{"num_hidden_layers": 9, "hidden_size": 160, "n_experts": 8, "experts_per_token": 2, "d_shared_expert": 128, "balance_loss": 0.00759, "shared_expert_gate": true, "lr_router": 0.000907, "vocab_size": 7755, "norm": "rmsnorm", "learning_rate": 0.00455, "max_grad_norm": 1.0, "batch_tokens": 65536, "max_seq_len": 512, "max_steps": 6922}
Below are experts of layer 4 (counted from 0) of a mixture-of-experts language model. Rows are named router (the router's row for the expert), up (a neuron's input weights, with its number) and show model dimensions 80-159. Each number is 128 + 32 x the weight over its row's rms, rounded and kept within 0 to 255. Numbers have three digits each.
Before each expert's rows: "mostly gets" lists some tokens that are sent to it at least half of the time; "gets" lists some tokens that make up at least twice as much of what it gets as of all text. This comes from a sample of Wikipedia text that the model never trained on. Tokens count by the router's weight.

# expert 0
mostly gets: "\n", " \"", " (", "|", "-", "=="
gets: "\n", "-", " |", "|", " (", "=="
router:143149115169146163139106132130175121107161120106146155122125109085128061094115183180145157224101083153148099157138137137151147111146114136147119157099106132082112140079112161110083195132112133123136101141121165098186103129163111123117167109
up0:118136095114070175128181224126163084130122105135121115124105130120111138092167164124142129134139090110121088112127096150133132162175121093145087147128130184105071123084142151120046167065114116170147132175107145065152127142157138071086099120
up1:129139139171144125133182126063154141091145130133126100121113151114124094169113109167154161134139112080089077146147105099129121191105136150128106090112071129160124142133202092109142138042132186183202167119162126123137157131116145069099172166
up2:118101075122198186139085094133126115083107151115102164050088121126170096106143134125103112174084110080106138100183077134146141155166143148117142149147133108148128157187172112155190154084084099102103126195134075168102116105185095069080116136
up3:102159152127163112122123095149142134054155151131193152121151136095100155114101156087161105095160150100152151159109117135156073180118064114200151138135147105167177093146165116180166158096167142120092100140152118054110140167169128125120175120
up4:115135086108105135130152138083184096110142126076167076181170192091130161088123156130135187177139081132080114142137186152124179116116171098163128139107108135148105115158109117160111198147133153150180147144060175106130124094139117122113132110
up5:153160097169103141161153058179091102137085081102120128144179164079108159129099145117145094134131119071119130105156073149185143142125190186222134080077154152139160081135108069153114123165113160145160094086113120183088178099133095132140068171
up6:110158097130119086105178132136066117108161117203156112151116146142151145108102106041170150136103117083153065128111136145127186164146119147169141102116104070146122112139094111154110140131107121111134108119139100145116098116101073208058141075
up7:133127176192131097073126116146135187074181087098087177120133111110082117166172116102126143154173099200086106137102112108100142121123128151093172128177104167113123097073098146116084079177100080168122156097161160115127124149121161093124124110
up8:100158187133141154096094153132153082112093104107123139116135137091078088132054198102088179162113126154145118113056083144170124104102149154155059154123096188155150157120127099161171083158125099140121142129094214109111123138169113067187102088
up9:081136053123157171115139133153135101112155158056095087110124178149102120146113100164151194169125089123130105110128155133170090073180089083117171143184049183145125143108137118112148126097129148113185175109135117099155100133135164108141080132
up10:094105173126124091136109113129071131111129151119128097114106074114191117103209135122164111209093088120127160163079133135106184125155157157093116100134065149137066136190133113097147119133142154132101152132116182172173101102120083119174135112
up11:126116177117085144105105107124190133114109130192097121185162094110136091097164112133149148126060138159132075074116127102113126113199095157104162162166141151084165167120173084156125157130122114097176118067121161152131060091205142073107160171
up12:176059145117166148160132089107157141139114131092073182145203131110123113177180152140122114092103107159090126084103129127114104005123129117155124156077141128140091124115108188141161163169128093140131156153097134103127157142171155162164150088
up13:148161108111168110096111118144096149182141128104117081151136107119147106180131200142120179076103164119152113114077098142136115106154147149007144165098163072114149174138213129112099185151119110085159166164194151148108107076113175139082147091
up14:194146066145104169156091143130111108118150129080140123117144106088097103087170076199153115150149107144133118096152162093101154181120137145133127126155032115132172180174123096147088128102096118066110179095175184089149092159101116171091136099
up15:153161131193176133116107098116171202083129122184120101127155135142130148136107103189077153149120109135185153137158094110121147120111134154168104086115090098127172050121114166107183198148168149052123147122177133119086078042114112162173133152
up16:156132080173114121097104148091117143174107073061132198172134086124141166101087134107120096141090063132129121124103072087139132107083200165120208093133129155095083145124132109090110118119132112185157107107109141123108101180178112066180104140
up17:158108140153094179194108134103173154103117114127144118085122138145133187143162147102162096167155086125138106106161123089141193080101100143170102192151102182124105135133185136132120099183148131084145184147126097105086174142163173096130082173
up18:111124174189143190107180134165071145116121100106128183096095120070115144072151091157143124108128120085118160131103143069143158121152141168101132156155116103130128123120134101130103142098156159079086152060105110057141147134075165168108111066
up19:083137088088130119120119160143109110106137180085099129088135125076151169163129123065181145125181174126100157096102124145151137139164166117120205078088122182161139087090142120124129077057184130127125141082154164119149133158139102127089123063
up20:100132173134079158135120091157123131089156136084097161139103137131195075142128143131084181142110151171157118128132102048132104102144125117131114109150155105066086079160192167122121100134170180103087093117129146106147065141150136157128117122
up21:159148090076169189101155154094091166170172161101131111133099153109156122120110097084166107112172107115170107135137113067138117135158073150095091117101102094098052104093140083109135067066119165184119120135147109129171107142116108149147171144
up22:143094144095058097109170125166065069175121147144129107116018161089124109136205143089116104167108156142114117135146170115104120169080129121126141130158138154173121093159122166084151099117084081114133141168098141061121194064153117182106116161
up23:107116073155161145148105161097119174153137087093128127136078109163113102129173215130172083119136101181189162093163106128153146171074151124093156093149172066154110148115152183124117155116138178164155120102102126142127091123178163086120159151
up24:163129089133143141146194109109174140221110098162145131126133147070109160143104148134145182143121161182156162080134139156128107112116106159112188100080117122140105148130115104125127130097099128142121162127078119125139112068154092138118128094
up25:109106146136117110104164110141123099087130129029147142076080148115125111126120152142115091091106123075139136188120096114118110074075160150122113139137086162119043104121200106138145113161090124144109202085074089156109179152110081105159190127
up26:073136148157153137185106169109084156091102106102088123147134149103173103120112071112129148150162143088186127114127101168139171151149108110112115192065108105102119170151088105119079170079111143111122098106223141087117118094099194148124110093
up27:130156102149165101085113205155201094111114115121086085084075111071114164148101197133141098188099092148144158156150153155146153116123114140125153090181122093093083102183150062128121142154087147190129176123103111081132145119100071145111104076
up28:081094181115130149162151169123167141048149061157164108135093100155094116127147074139135150122120129093130109156149055136160107147089145142099141158148153157127179083105155153093144125114183127114135096145130138135120135056139093151123161170
up29:152111144119128171106131136138077140078139129164118149180142177150099126104180112151136070179167143132104144106067103126133049053120115125096097202151129069105145122142111137082097088132127201110119167101149152145108128151163155163119167096
up30:099110130156123114141077142131144097122067123099117137133089172131109090172175137141111149150110130093190124098147122166145081117153154171185120162091155123141164079158205160069075082110140089098168142137100146158139150116185164158152077143
up31:082115100133137020131183151132159110127080057155150107109101084129082146124196189120141119090141130142120126150063059173097113101163160151114167192104154079167115133119157142091142096087117154101096116139135135119095132110110131162126166124
up32:159076120126107166116146103076101189101162157140172086130127180099145097120120123126148132089091175129109112129106095096125146045092131100143099075158166127108085164144157133155169099160134139162147129069119107106087104206175107074064106003
up33:100107180112117103142161131096149121145073094103128067183091118077136084115100082085171112147114129101122117147139082153125142174154089063143108177140148100081128119071113072180092090123066123134094159095115123077140088123168136069191126124
up34:113138123100079144158121189158108128164131147117087149093102082118095230141117158105135154163103111157194099118130149177159125144052116146166120104067106118162098073135154137115186106117137117128132124098115175095081125113168131119092112114
up35:165092139149122065123137096066150127162113094114088097103097100154125116144130106109121117156138115099176099168118211105134129075084115094142113150071155134147088135157098117108106206121097070152099106132135133088100170091122169086073153104
up36:091104182107138132158114097147125101099152137151090093108138124073120177107119132073124210077144111115184109136178133153089043051124131123197110096114134097230100125132105103111122179103153167100141162109120118087115142177096090148141179104
up37:108107104141154144131048132146148105148107193085157077105121099084161152094163170120152162151166058070095119168085111082153187130152147180130097100166085142118073190097126173098130175121103102093208141130138076150134127116147137128112121126
up38:132108110116110148105075102177166128144195119100138121161194089085121204121191120111121147126143080168151144130065128177181140145097172128091154161142166168121103166154184139138135143173119134108123136116088123118183094149132109166097181137
up39:160173078134118138129119138142201106113107137095088131164114115113069139108145118153093125142113104098086158085138120170155126147159108063155135081083082106108073118119119108152136176100150094119088065138124194116133086133143140181116133102

# expert 5
mostly gets: ")", " =", ").", ".", "}", " =="
gets: " |", ".", ")", ";", ":", "\""
router:159157095147181155164115142143109194059112104132079081131102117104085080080181161159098114137161124154131091114127082108137120065116176134137138107060054154124076104118167117179124106172136161150138138104096164085141109083127086134171184094
up0:097137116099122149143121151083070075144140113097179121114130113138146100086107043181142066138115108114091199086132089094160122155160132147097113111093069120117136080115147127131106134109109072111158109158147167113069120117092181139088156084
up1:170114155078144167088069115104099135083183134158137132106100139174064098098154169127107211154132160145151222163091133058171163103115083172105175157103119119074133114112133135154116172107087171120094170130151188093095091091179101140120168095
up2:089121134131097104141134090099127156147034170142120076168108139141111082123134128139156108132121052098176102109116092134108136100084106157091174146126080128132164172126158064118130137129148104117047128097099112102103213134131112091095145139
up3:107187134123190116164100099109122098112113144145101178127121120099081086099150184136122143123180169113192164103058135144152099110126123044189111098087096114136116143181118174132127170102098121119118141133115098166146106097136152122163153107
up4:108183106098155098126045146151125148112145081167115080088112152114118165093141099209139136113161114081131075133167165128156176090169119105202130075119081133101114082109101134129127124175124130084113119159148126107146136135083143156116166080
up5:168101120155124177138142172159068174092136102161105094164094164126056153062137165149067144135123129159200181096103131145028071158092171106091147094106101126146139110164129088161102112135038133134162082165149077130153085116140165103143126080
up6:178180143118124149147171115122130096133124205088121165184123140091140140113079089098167118142138172113113097138042087126138144160100148125177124141091142126132138224100154140131097095105119155104122093121135161144139123114113187106155096207
up7:158119097114109145108157153112065098067133108125095159166103160099170157129174181195126093114137128169110124184126103170120160103128149114124135111088115122130081148153121128127128120115109153099161106144150194133134167202056113100122157149
up8:107130141119164112144143187182110154133159159096066117125135137108173125118137088147175076118165108076167153157132063147171136094126103113066150099132072145117095165110133108129108121125177167138171109112122130136099089141123101211122172173
up9:123148055140114153101163137191178156097104118113154146120137128110164148130140143158157141168179087145136111131132097077100125136141154171142152083114086114111148099133153159238192098076146123137149153112124139129153123114134072087141161112
up10:123097174147174102093156161102124130109133178090137135168041161139123134136118224153150114097130155124110114149155103109095124083111164135107140116091147138158162147126112163143133090130066094127156130038207114112162104088163111122135126082
up11:159147144135106101153138065153131109150110092180138130103127132141118056106159093124157068186155099200115168116170163117128137147100147160181150156176055116121165101181132139132164187156109122072128082139071152134170150102133172150141123117
up12:076125118152120132095125119150118124151137077112145130140172165115069073194172151095124169084116129123045182073120106165206090117131140150156155171157145159145116106162116148213169139158095137135125144129154160089168144129154122093153133115
up13:137180098101145076114100108067125169074196114143156105117127097115070082073135107180116126089084159107131108090178122140130160124108122171134112067128126074128096048152085130129111137154078151094111127069183089116097116135140118132131187164
up14:126078163160128105109103113162108187083141095128160139120140130141122108107128115052146076133132169096111084100120152117133116138143166193164165111165123144111140113117136162113155130159099104103077089156152209129127130132159072082128102061
up15:143097162184135159130127181091121088127122125099095144157135096159141076103154120094147130098145124166156125138122089166146153128111127146163219079086129111162110134206110137120170127146134114192153140122145097069136112101118122075149064177
up16:134172138177192163144120130105145107192129121069158136122151110083131089141170086061166156097149157131157126112144070065174085126097144176115135135110096112120110123113152153148198154089131111209136168132078150078170105105108063149128141131
up17:140078158060158177131119131099113112103077121148124144118094140141138145137144114094098173126139160184148126156097070104104145058055103128161150136124088087095108122148104110108100191105098174135140155087072200076113152090225113092118187102
up18:134112130079132121095076149138109179060133159129079150166123147124106126159150159105211110121170090133158137098129123111125120100155097110082147163089133103095172083078155147159100110219192129088111126193074114154144139149138091150143127053
up19:131046116108148132099130141127152047112186181144143122120129093077131102176122105129101163138108129143171160063160167115105095122123118088116141103055097093126129068141124150107165103124176181129131166131131123083166114127157115135108115079
up20:114109113153120148125110086124137123111148160147173119165113143174092098183068153132118110118089155141146126074096088103136094131170155076075141115109210121148108099168056142185087164079146028107095148130145108152140112096140116156103161143
up21:145141153133134182102110148069064147149116093167215131150139145184097122069125154111142162125147159138091108126133125112134153093129142078133136126122161158114089161158181164151136173154112130138156161156105128129135146212148150114121153187
up22:171142091065081170138103160128124116127111101094082189168137070116083112112113149101120109125165149151131208079118174150147136109123127115092146122126149141141159102094163136127137166138125146124145142043083122110096143115163196075170115175
up23:226107111130146109149153081146073070168079158141068066172125055060126086131122159103075156149116126118149182144106118091129121114165109157141171129183087166176129126128119091148093144114096106163133163127097182100198112152140087107104176139
up24:091166163163152143165171195151122155107079149157102094159133121123080136087142096131109147136148158131121124175163100117188082126146115075135096096088086068136131135136103088169128019140115121190129084101152136142103138161086113144043116118
up25:158149165140153133132130126137122138129130155148064159157177129111098064094151214091136090153153141156109123135114132140122097103154126141216148171146085186114153172151165133182077155122080130057087168120142148172150123132183210104155109130
up26:082144164148147113145123089191089119172184150106089086119116097086118107110122112139147147100205081117124153165166099115189076124132142114156142124154161109158125067143121145129169142121071102091084106099189077083179128148091117145101142098
up27:213162160127174143136145174125073091101170158156151110164127091164107108150121139186143165148141160125104156179111087080190089054060167190167158160121093150115166156135156112085085105139198105150158091108120211100149135158136126075179116135
up28:167155181184117081128125130114112185127160072176150143124094114070130153120117109094111072136134176132091133101122072204190138071106138158136156149113124115181184150136091157150133127153087172149135107192092134166114129154152127110104096147
up29:147110104139121172132172085163099140160093148159073166137138122138098064134186164095091154165154136081104092093129122095081182131157148115130142105099143174081119091169157067152133146126115123133125174190093085124074137096102109120100176191
up30:144109151142159128142117118099142111094140166080083134115114144212096114137085142133103100146123119090103074137190087139088147124132208097075174071074166115135090152106100169136101157171130102136127061114134109107095126123175112078187083126
up31:130121160078146097163128155159141097127122123093100112164156100088148139152127083121160042108175156135063102110159098144212120112181072160168115164143129138120094168170163172128128138101155183108121137104086151149099124083084132111135179045
up32:118131088142145169128139149132075171108166130195111093182151138151122151096142184114107150133148113148118131120110121115204117105139109101141147117129136154102031108091176214124152067092113133157106115135122141190162136124169168097085156090
up33:112102075108158173152154105098105043092133104161120128095103127186095093195105139175097163166092177136140133115098103071108095146090183141151128132104060082099159143154163102121124120093118112139087157072135123098141128093148103094116174185
up34:107151119142187153144124145126100172116111159108082140123076121068153072122122119101122088122111105164161159140205113115152123142124163125116116120114092082127098111138128152128071116144100122110117082103129155108124122167179052135144089134
up35:142089124154146134169154076076101211116081140127118135161095141110130213109164131111142132143074127136119138148106100100074092101108105163136153114094112144081120085144145107160085133131120137162098128118167166082139162090171148156138151164
up36:161129164124088143030156190140098128144073096216078085130139133133165118120108129138109100122102131128118156204117116147103158090121131107146137157086133100103130139134089070146143165173075114145084113107147136136139082120159142153090113192
up37:102123100157119189125125126135164174166142167128124128093067123142138180093106079116128118114093146101208130156160079053165142101142161171104190114106174112149086099110158109117084108142153154118121130095108089166074167154096140143124130142
up38:119115071124125157102090123145117104079080120141173118098090060076138131063154211144144126097103152203130139100159086114154147203127130119084107088144127154117084096139147128059166104043136167131089135139097131122203080158074180137127098114
up39:094180063142174083131135100141099123078129112170079186122087219154056088161095107147158222132139133144163081092134101120125162152132133111174104101079111122108110152086121147167149112168157128015089111123154145107143047121142087122141159168

# expert 1
mostly gets: " was", " a", " in", " his", " to", " an"
gets: " the", " in", " of", " to", " a", " was"
router:136116115108143153137070094186135117066100138081152106099090068118142131115108107139097083160133089187162103056156151114101081063099171163198113137137073139158122111173113117142124159125130184123119134122155175111138088146157143143157160151
up0:113160127095149144082116084144105133126124081107113143142118143102125106110091113112108110127148050111132122131142139130129065157104186097091096167164062125237176047143101137115111132091185110140123081100146149149106077168145066090122141121
up1:108105149127088136171164166121117180042145133111143127120151151149135087119141145132070102096138143058102188116154147124093189185039188120105128167151131093094157155135135172104174159044117154168119139147153122161109125113125122126101154092
up2:135089163099126099123139093077156103093134099120129159089182110098106115100137110053122095132110164146200132107187203165139118099089105095125135119167194157134108110098189203132080085120140155093165119139138106171150103165151101110183148051
up3:117075071170161152090109129122119139076127084163146139156108086127122173139099149143110107163125128136172148071127106130118120097111156122112140151139092115115191044111115138155115154154113202158134088087133171132110079176142160089089126132
up4:065154184069139115180087187179134134109161111120201199127183141144117107119136152087125090143108113119148135147156106150108141103189125133130124158076129124076159131126097125104119096080109129135162106122129124112149176151161100175062095112
up5:110141179107122134035113103165175108067102137160161136170117121130126147113174156116171106156108108085115144055172164127104136085122156132125067154154131160086141059065101128164065140146107129071103083109125101162158160182097174136115147159
up6:181118162117137151138149071097150147114096134112114123143148088132159187149176197095147119121178160137133184097155126148130138134143165078137172111128145133164107122149114076029144040124118107141125136127141140161103103114136165117165118108
up7:164131145108158156057120120141191104104113152091153153066125083126116108144095189105141122140127084138176161081097145098137113122134179126088146110148182171078082139174108089146102148080157148179148146125172093088142124126122105168152115191
up8:157149137113146147123086074112046158149088135104133101172099091121143137106084082140138128153168127146108117108195193089133147098084140111168165139128118141169081111154128148135138172052110136113116090115133163127131154213179137118119169166
up9:134147086158105099141069166173142128096144193142112065092145061125195102107103101184115123167150082111127155132059131104078126062044163143159113104139135128077130147164123128125159137145102127141171157085127150102097135122173126101125100088
up10:126119091097130135105106066164136130122147179072172176127088161157102132172121227228134163206154088121168144099134131173160161123145199146106152101110122161126131133197126170081166115135094171130165153073127098129143092098142073121103121170
up11:124101172109186169129166139096111130096136146115163124068123156176123138120156089108148135129104129131116077102164110133124105161132121124134106079082091120141113148199109182166151179111145172139092095149186064175158128058133154188133168117
up12:111088120080181168132155090146117120130082155102058114149165194128103152144155173141127127155135148134115160107132092151119067172164157128128088137139093177079096018181170098136112152071133157096111127161131100079107166077164116079071127123
up13:103110155153144132153186105139084136143095156113112185107084153110123117142134102118147100090088144124155164144094156115088152055069166116133180194118067125136136127179080099119157130094112068117152154141125170111170141206086139135139110103
up14:127098157148161164164091106115141078062089151132127123085082105106140116139138146165131095119111125119100139145117080155131155131128114090103154143065147084155207123132086129144122075083113130188120127119087090105158131112135120098101115118
up15:149159122112109154118080176130166182149178148178130108108146121122111127163113131108077137130115190153155143109165202128153135161100169113135110133172150120125140114098109121179175128132024143160125105125085124126159134063103095159141140098
up16:124095095120096179186079129097190092129124070123090109129156138147154103081130134153092106125161190114106128144042174115112135127166117111095107091165069140192119094059135101112106117148130113074201153180161149111094158108177146094126136128
up17:096147131173153148152144165087166160183152180089103183126126162103126152098171152137180068128128084122128153164106080145126157124067099168116173066116141140161131104143145127149137084121122178144116115157167147092120151152153107167161149140
up18:108134118106126108098103127135120130104103115122091124120085163144102132113058083091154108101129143138085100127174184188177077095162162166105051074129054163071085142147098151065116137149115095147195097122116171122102116107120122158112170143
up19:095113180082142149148129153132118078169126145152117121137129116102173127177148127144147131135169062116176133113198195122189114084099165130156164158107145152187095145130148151170135093138144157167089160116084210132137093123150120135126128114
up20:154109141138149166136181098121129131141165116101159106135134120127158125152142153201142150084144134117168147113133108152109109124123086154111070066048160162101138213042136102146122132091064152100084163176131106116126123157151141113129171089
up21:122154179183133107151125118124139142115111134106150093072105129170148053118135160081107108143075087142192111067147176134078072162097154105094146186106092163114141110107183154130137119113148138153122157174131123119148208099151082104142199110
up22:161152168131150092125131198104154105119044126121106164137135056094121123150110076052182157115167136149109118112143130120130115064069094180132145150114155180146134092105108107115154123157167099109147104109137117130077092126167140154094088113
up23:125097130094124140083103125108167181065102184110156104117106123094182070157160082104137132139114079143149101129104090137099138139126142128088183153150119081115135162125165129106133146047067124110138102165163109104142188078142166149129098119
up24:187121142087103124092126112133194136102111132134097121142147121170091106121109080076119132117132183132186094106104148120092107147144117170153162189154109120108183118135085081184091167115114142101080133088153186085112084168096104124062072148
up25:108095070142095089193112122146129078162106179165155102116102124162151055071191139161090102104154087187143081138120128156188136112081085137111128112131158124163111176116127163115132076131093117132119134119128109121117095138198130134131122114
up26:200209128092117151089133146107091188082114122202127211079150075147095126110161082131102119175141115114127149172102127154103103144117124164116142132153135150106098164114198101113131162134152129070142136109087092155135087182148121128129108161
up27:156143129128133087138099136166112108134120069161139155122067128073053147134208096030179106170119134159132119026147175092132096106124147090142126119138136105073155096118170157136135093133165168115160093108139109124127089171153157170114136173
up28:170108092131144192185089103160135123104101151116224112123138098135193144176052124104129173080140148152188135156134142108132149127087127108158098136152071154149152140120136117137102096116115135150102102054169090114165141100090187107167175108
up29:100120201114147131133139139100121078122159143161160120102177128093092124143089175061179159078197112172177133136128156184113111133154164080111150113120114156069104157100154128132172117108136095181157170123128205188135107132165117126125091131
up30:174157181150133154093109087054137122134125084111104072141121113089140071132142156092137134145048080167111146088152133161175188165128090147143128167164071148111084133106125203143114137114128212175121139181094126071093150169149094155123141068
up31:145090089101142087126061146133148107027146100150203148097153082097116123124135139071116137099125120068144137119118079142122076117107120075117059151167085111129137093102128078152076159085100153078131141147178095177111127158156091096140159126
up32:146175158116124182116140100164150149121176102141082108182137132068183137075171117169122054115094116127147133132182111133160160131161145063107111125127105143132120130168110157171092133104050143100105098086147138123140168135193130091151100118
up33:080148130194128119134072107158127105107101150142117118158127096084116207093124122140094103156145077154167144090152122118103072134112127166204087116120107182135115131152074066146135125145194169138179103101068140113107103129076124152117112142
up34:154145138149182131086101138091144126209149112153127150081126139132202140185112126082119140132128114125118132129176193145115102077146120113167087096110121100157088130192146117164176095135083175089066151110116146141135166091136128167082156089
up35:122145190116142110156137107152204136126091100112126134124130121130135152160118030165127082178138113172131152148183220114122127130059095095141165214154114154040126116121129071138122084117172137089169122107147137096100111125133151144111136110
up36:130121182148155165106101191109140113085091129111144134166108133096156131162095178096114109131140140107177088086114156102153144132095063105150089112185096149120154094113094148190150133119149069154122151186072087077133134198119201154131107111
up37:157125153115106171112073138114142061141120155084072126070095145132173091113126117146173117168152108150124166131106142101085137161071182113183203107169169114182122128131136143156158128140053140129120112180134152124107106098200131135135143111
up38:074165169149178109082060117099104146150092168135200130095152116147099091112149090128105122128171090097136158138120161184173105195074191099128104126137154112151169146143171145157193144142083167094128098094131121097085151135149107129165130050
up39:182138180225187089098156085108081154157123105138115126133148130112098158146113140122177105123174079151139150131134192149127124115073092166154148087098057143154172134125191122096149118135186128171169142089150185094154141101139081169108108089

# expert 3
mostly gets: " and", ",", " but", "),", "The", " de"
gets: ",", " and", " the", " of", " The", " or"
router:132201164123191154176096120144095111102154075111128214092121100125100148136117171126081126131136147114105173101117092129064178081077145136158155135163077123160124101140190081158147105072135143131117075201103123138173170117178127142110110115
up0:108160145150118104115099138116155143086239114154188159118172066130137126128173103121123183137110186133112146099103145132131176094159112177167108125164078142132105152119086107123165107185155140152209088161121147089174142147099091141108174126
up1:129207148135106149091079108168131113084149137155062153164149123034123130110165155142128144105086053167162149173100110114140181151130138098115149158100145137153121185093070148116167108206073132122083124176113167103113147114065164142119109079
up2:091215087092127103170094066181076132142118100027114118129145122149157146107110099127156118102148143155146132098188151115118152136085153163133112101161081186115185021123106147143138067109112109149106166129135127117122129100125154089192122160
up3:158107215171127106100110129168131120144170117129109168085132158116094094140168197080108112157140106155080135115084151177105086104138188154122155078137101120105158092142128099098107104145139107084124115123101133164142134168134124121155137153
up4:114087173189134076146132131129091122188120107124127067158136103127101156128123141122172069113154149137152094113152129114126093088159090152157232123120066181127109164148147089140074137089164100137122104139097155144116167170160080075104097084
up5:138192171164090197148166134141132126099141108075079116145113109105120138157184099191102165130161121107147170151107074104114076145095181148109125105148072162154120183201136121186170133127173098109123117132131119066162127074114098102098113127
up6:088142103122115118111128152125129087077159124142138108130171164161086157147095126125167155155183181109100129098126079193130155097144151138114203149122096184103157085141194064104082101127154107158166109099092103129057195109164146196169116063
up7:081150068144103071144111149106077102108111176146109136090111056114145175105111196141106166173098085132060125138116124148116151088123071152090151096125104151139096112209106117109135086122136134189154079137133112089195119173196131151124191064
up8:104079093079093179123123098094041175086143159132097155163111146041132127062123125137065205143055148119159145171112103115092132135139173102148142129134162108144129119094121120136143094134132133165132138053145110118153153120186181087091136117
up9:161153170171124081161139152137094118146129049118126128127069078156173147059111090101133152080098121148167114159136159156114161139161072124076141127110158146146189152062116141148115104176143101091125123181107118152119147157148102110112138124
up10:170218112148150164105143126079104078122062079150173135096128128098098114143103155127182172100103136117121140136137159155099098194163153086142131089196100115166179143117153128184110123140134160134195130165130117108180176107141167156174143137
up11:139113039139168142059128116104083121056141110092130132125102146117099113111175101165131163091115146128151128136099118092099153136126091099130092116106134095092141102153140108125121164066163141147138127149109131076170138076085139150178130142
up12:206111108110155153102170171121074090168166108118122145089161114093171150174136148164144075128122148111101178116167120181125119141152129164143140146123097060168133084094175178117162127125121194071095098116129107146107133106121179140118149082
up13:151116174114102154155135105141161088173099101119122158138076108161113105171105184160059147078160148122121137102182166146125108134133220100144127141131099185120097168188096161150105148146139110164135144125099180171183101115160113102128109134
up14:111170128168150078087082103188069117147121116113104107109122146130118142173172163061144105116110107153054173151189107158077080197122138159063129133123136089109079091124130139110101130082131121156101132120126166095048141092154114146121172119
up15:141170105135220149117152150130095118169167132112134081168104153091127137155158077115143089115194160076075161185166111098181131130122143107086188104143127137188124118106149137098094110131115102169135110163143151070117111175161207119130154109
up16:161119206092178191119109154132150103128092099052140147112142139127099129096079143138091111151128136161097089144101145099128161145169151110171116154086143129121094177172181113132097155151153116149103103121147138118096131145200205158161105139
up17:064093089174155088123104154118117136083037087082177144081127179167077119060185140113108126090114120161131090114121081118069154103128079109130128130123126123152156111132165098131121155166109072165105182138195143135096132123118118096178077114
up18:124166110085107156101157066116097128144181055192130123144142111134133096163114133145094181067137134162085153107133142154082140084141192162126175128121086090128135156103064158152133156149175159135112095084076164140168132118179144071063135127
up19:111134062068122162102089080120145156148139137202167112062089162154097164164119181188069132169072167101093101109160129102115103168092161141092144147096086090128150119159176111125172156098100179202116131077153140115154093154106144158123201080
up20:118173131069113094151125051158130129104080139127085104086111159160187116140084130139085118092156088129184152141092087154166058167108190153144188079175107153145152129067128143146105117149108154141103157133154115154172178138162125176178088123
up21:103081154105124187094158078117119162126111170117156119102175126105117096176120047112117088131109152059126133075093155120144098081155199137098177116130158118130123100084186097105147161099136093091152057141048160083175087104112148096104167127
up22:115125120144173127104091148112123119148107164167156084125099148116137175141111097118152168114201092139098140055105124136142088125203145153200149097134140161113153110034168117174174116099138152105130188103156096178144162157103132104166151143
up23:116166138102129192140114152169121154090097142132138160130127104187158145060140157105095144076211155098173096144111130182064141132110101127116172080112121129132120109101180143180160105112166205150083075204138142108152205118143110112120177146
up24:116105102109105171116161104042112100137126146105158187110096150124095211104104077070129131139118117159190130087131115106109071109156110085166141176160161145079079170137120119107140202146168119123118162181115104134132192104131088169160154066
up25:121117152153128173073155104102115120108169059112098095105144148090093083110190080120085168138141103179094120133145111132142166108156142169133171146143062192124097109162113148111137109099154123086102114089130125127101096163180130153084153158
up26:154068111162178071111181126068099128170163097145120203134122134064118142064165101118129089154110171155139141084129083113130121176130126093124143083066155161128138105086153045081132100112095112164084183112131149115119110144203123104152067112
up27:168198118177133084145069141131091116144100118133143115086212129142175125109116171134115106160169133104091162118133138123102147092114136114048098166152090146090153069123168139143100106164158134104153120122124124186126114083137097127186091157
up28:140142102075158108141112114055084093084139066143196136127113092118083133146094146142105135127059127153110143148136064081107116141159112152105133156164139149150088151154112175097177111156168071142182100103128114117157119037124113121193162129
up29:187109146192168051143105150132120147140075136084129096136168147158215075166123156186116119107128133108062132129066162138120084159090139162110193076139149086129109136103136117157147139085121116098167116136148128165115142156101156118078159084
up30:129134149148117170180149064050128096090143157123129169158134069134135129151115145089111160099129142160112128161180164145109146079134119139210183097109120068092089090137108158115068142169124167084151111110169149146102170188117106093139180168
up31:132175110139167105109120079130134120122138088134104168107067150164080143122110100123104113177107174102127113097144115131144101101113118101109175107150100148176185096200165138136109091126172102103089109123147140148103159144171122101170147124
up32:117177133155135051067096119077066122190124177102131143164117094128116126116182111101087079075153143166116122188093125125142129122106085109178078142094154081092139142123099111145136138116177168107097147135117104133077092104115121168152086154
up33:077123161094155158098118135118102154140157116163068093141115176141098118151140104127188118157152089132119130097132185093109159090162118121092111115178099135205103116146159137162155164116145156119131087152071126107182134110096161113066141150
up34:161144098143174090122125164095177125077134136068087100144123149094111092128148138118098135099089191163127141116088164089116129138171166093139075106096102093122120165164163183072108160129119149164112056082150080101109114100130058114138171169
up35:166125104137127188116140150132148095177168138101129133068122123161146103143126181091091136155141113128041168186180171118136114140100130145110165142095153101157141098157118133121048114135127131110131056160182091117136055156177192161148140128
up36:180135137149115113159158107096096078134157163094090198138114080140104156111192106097105138112154145106103098110136116077187159135154103170101117117101094128178153105194126161120163159152137144115063151132053117195056167104125146121104154152
up37:151098096181175078136168130181152161131121116148147166076123086124114117077117124117102116177148116127125137107118109122073167145136107148119095073052076172163055136116121142089083120120157065088119164132090106127111176123193121122139128128
up38:174137141153100099083062163111148224099120094112168163086120203108091118150075159094120154141070128128039101135112120129114127098079096169110106138125151080146100165116135105088120155145180132155082139112133134108145153125088192110113179145
up39:136122132072121149099159124163125107110072072135131126133166089149101144121166160154089186115110084138124145121075088113106049146078115173133108055103155176093119166140137156154176118141117113151123119124107173117096139075215128109109105139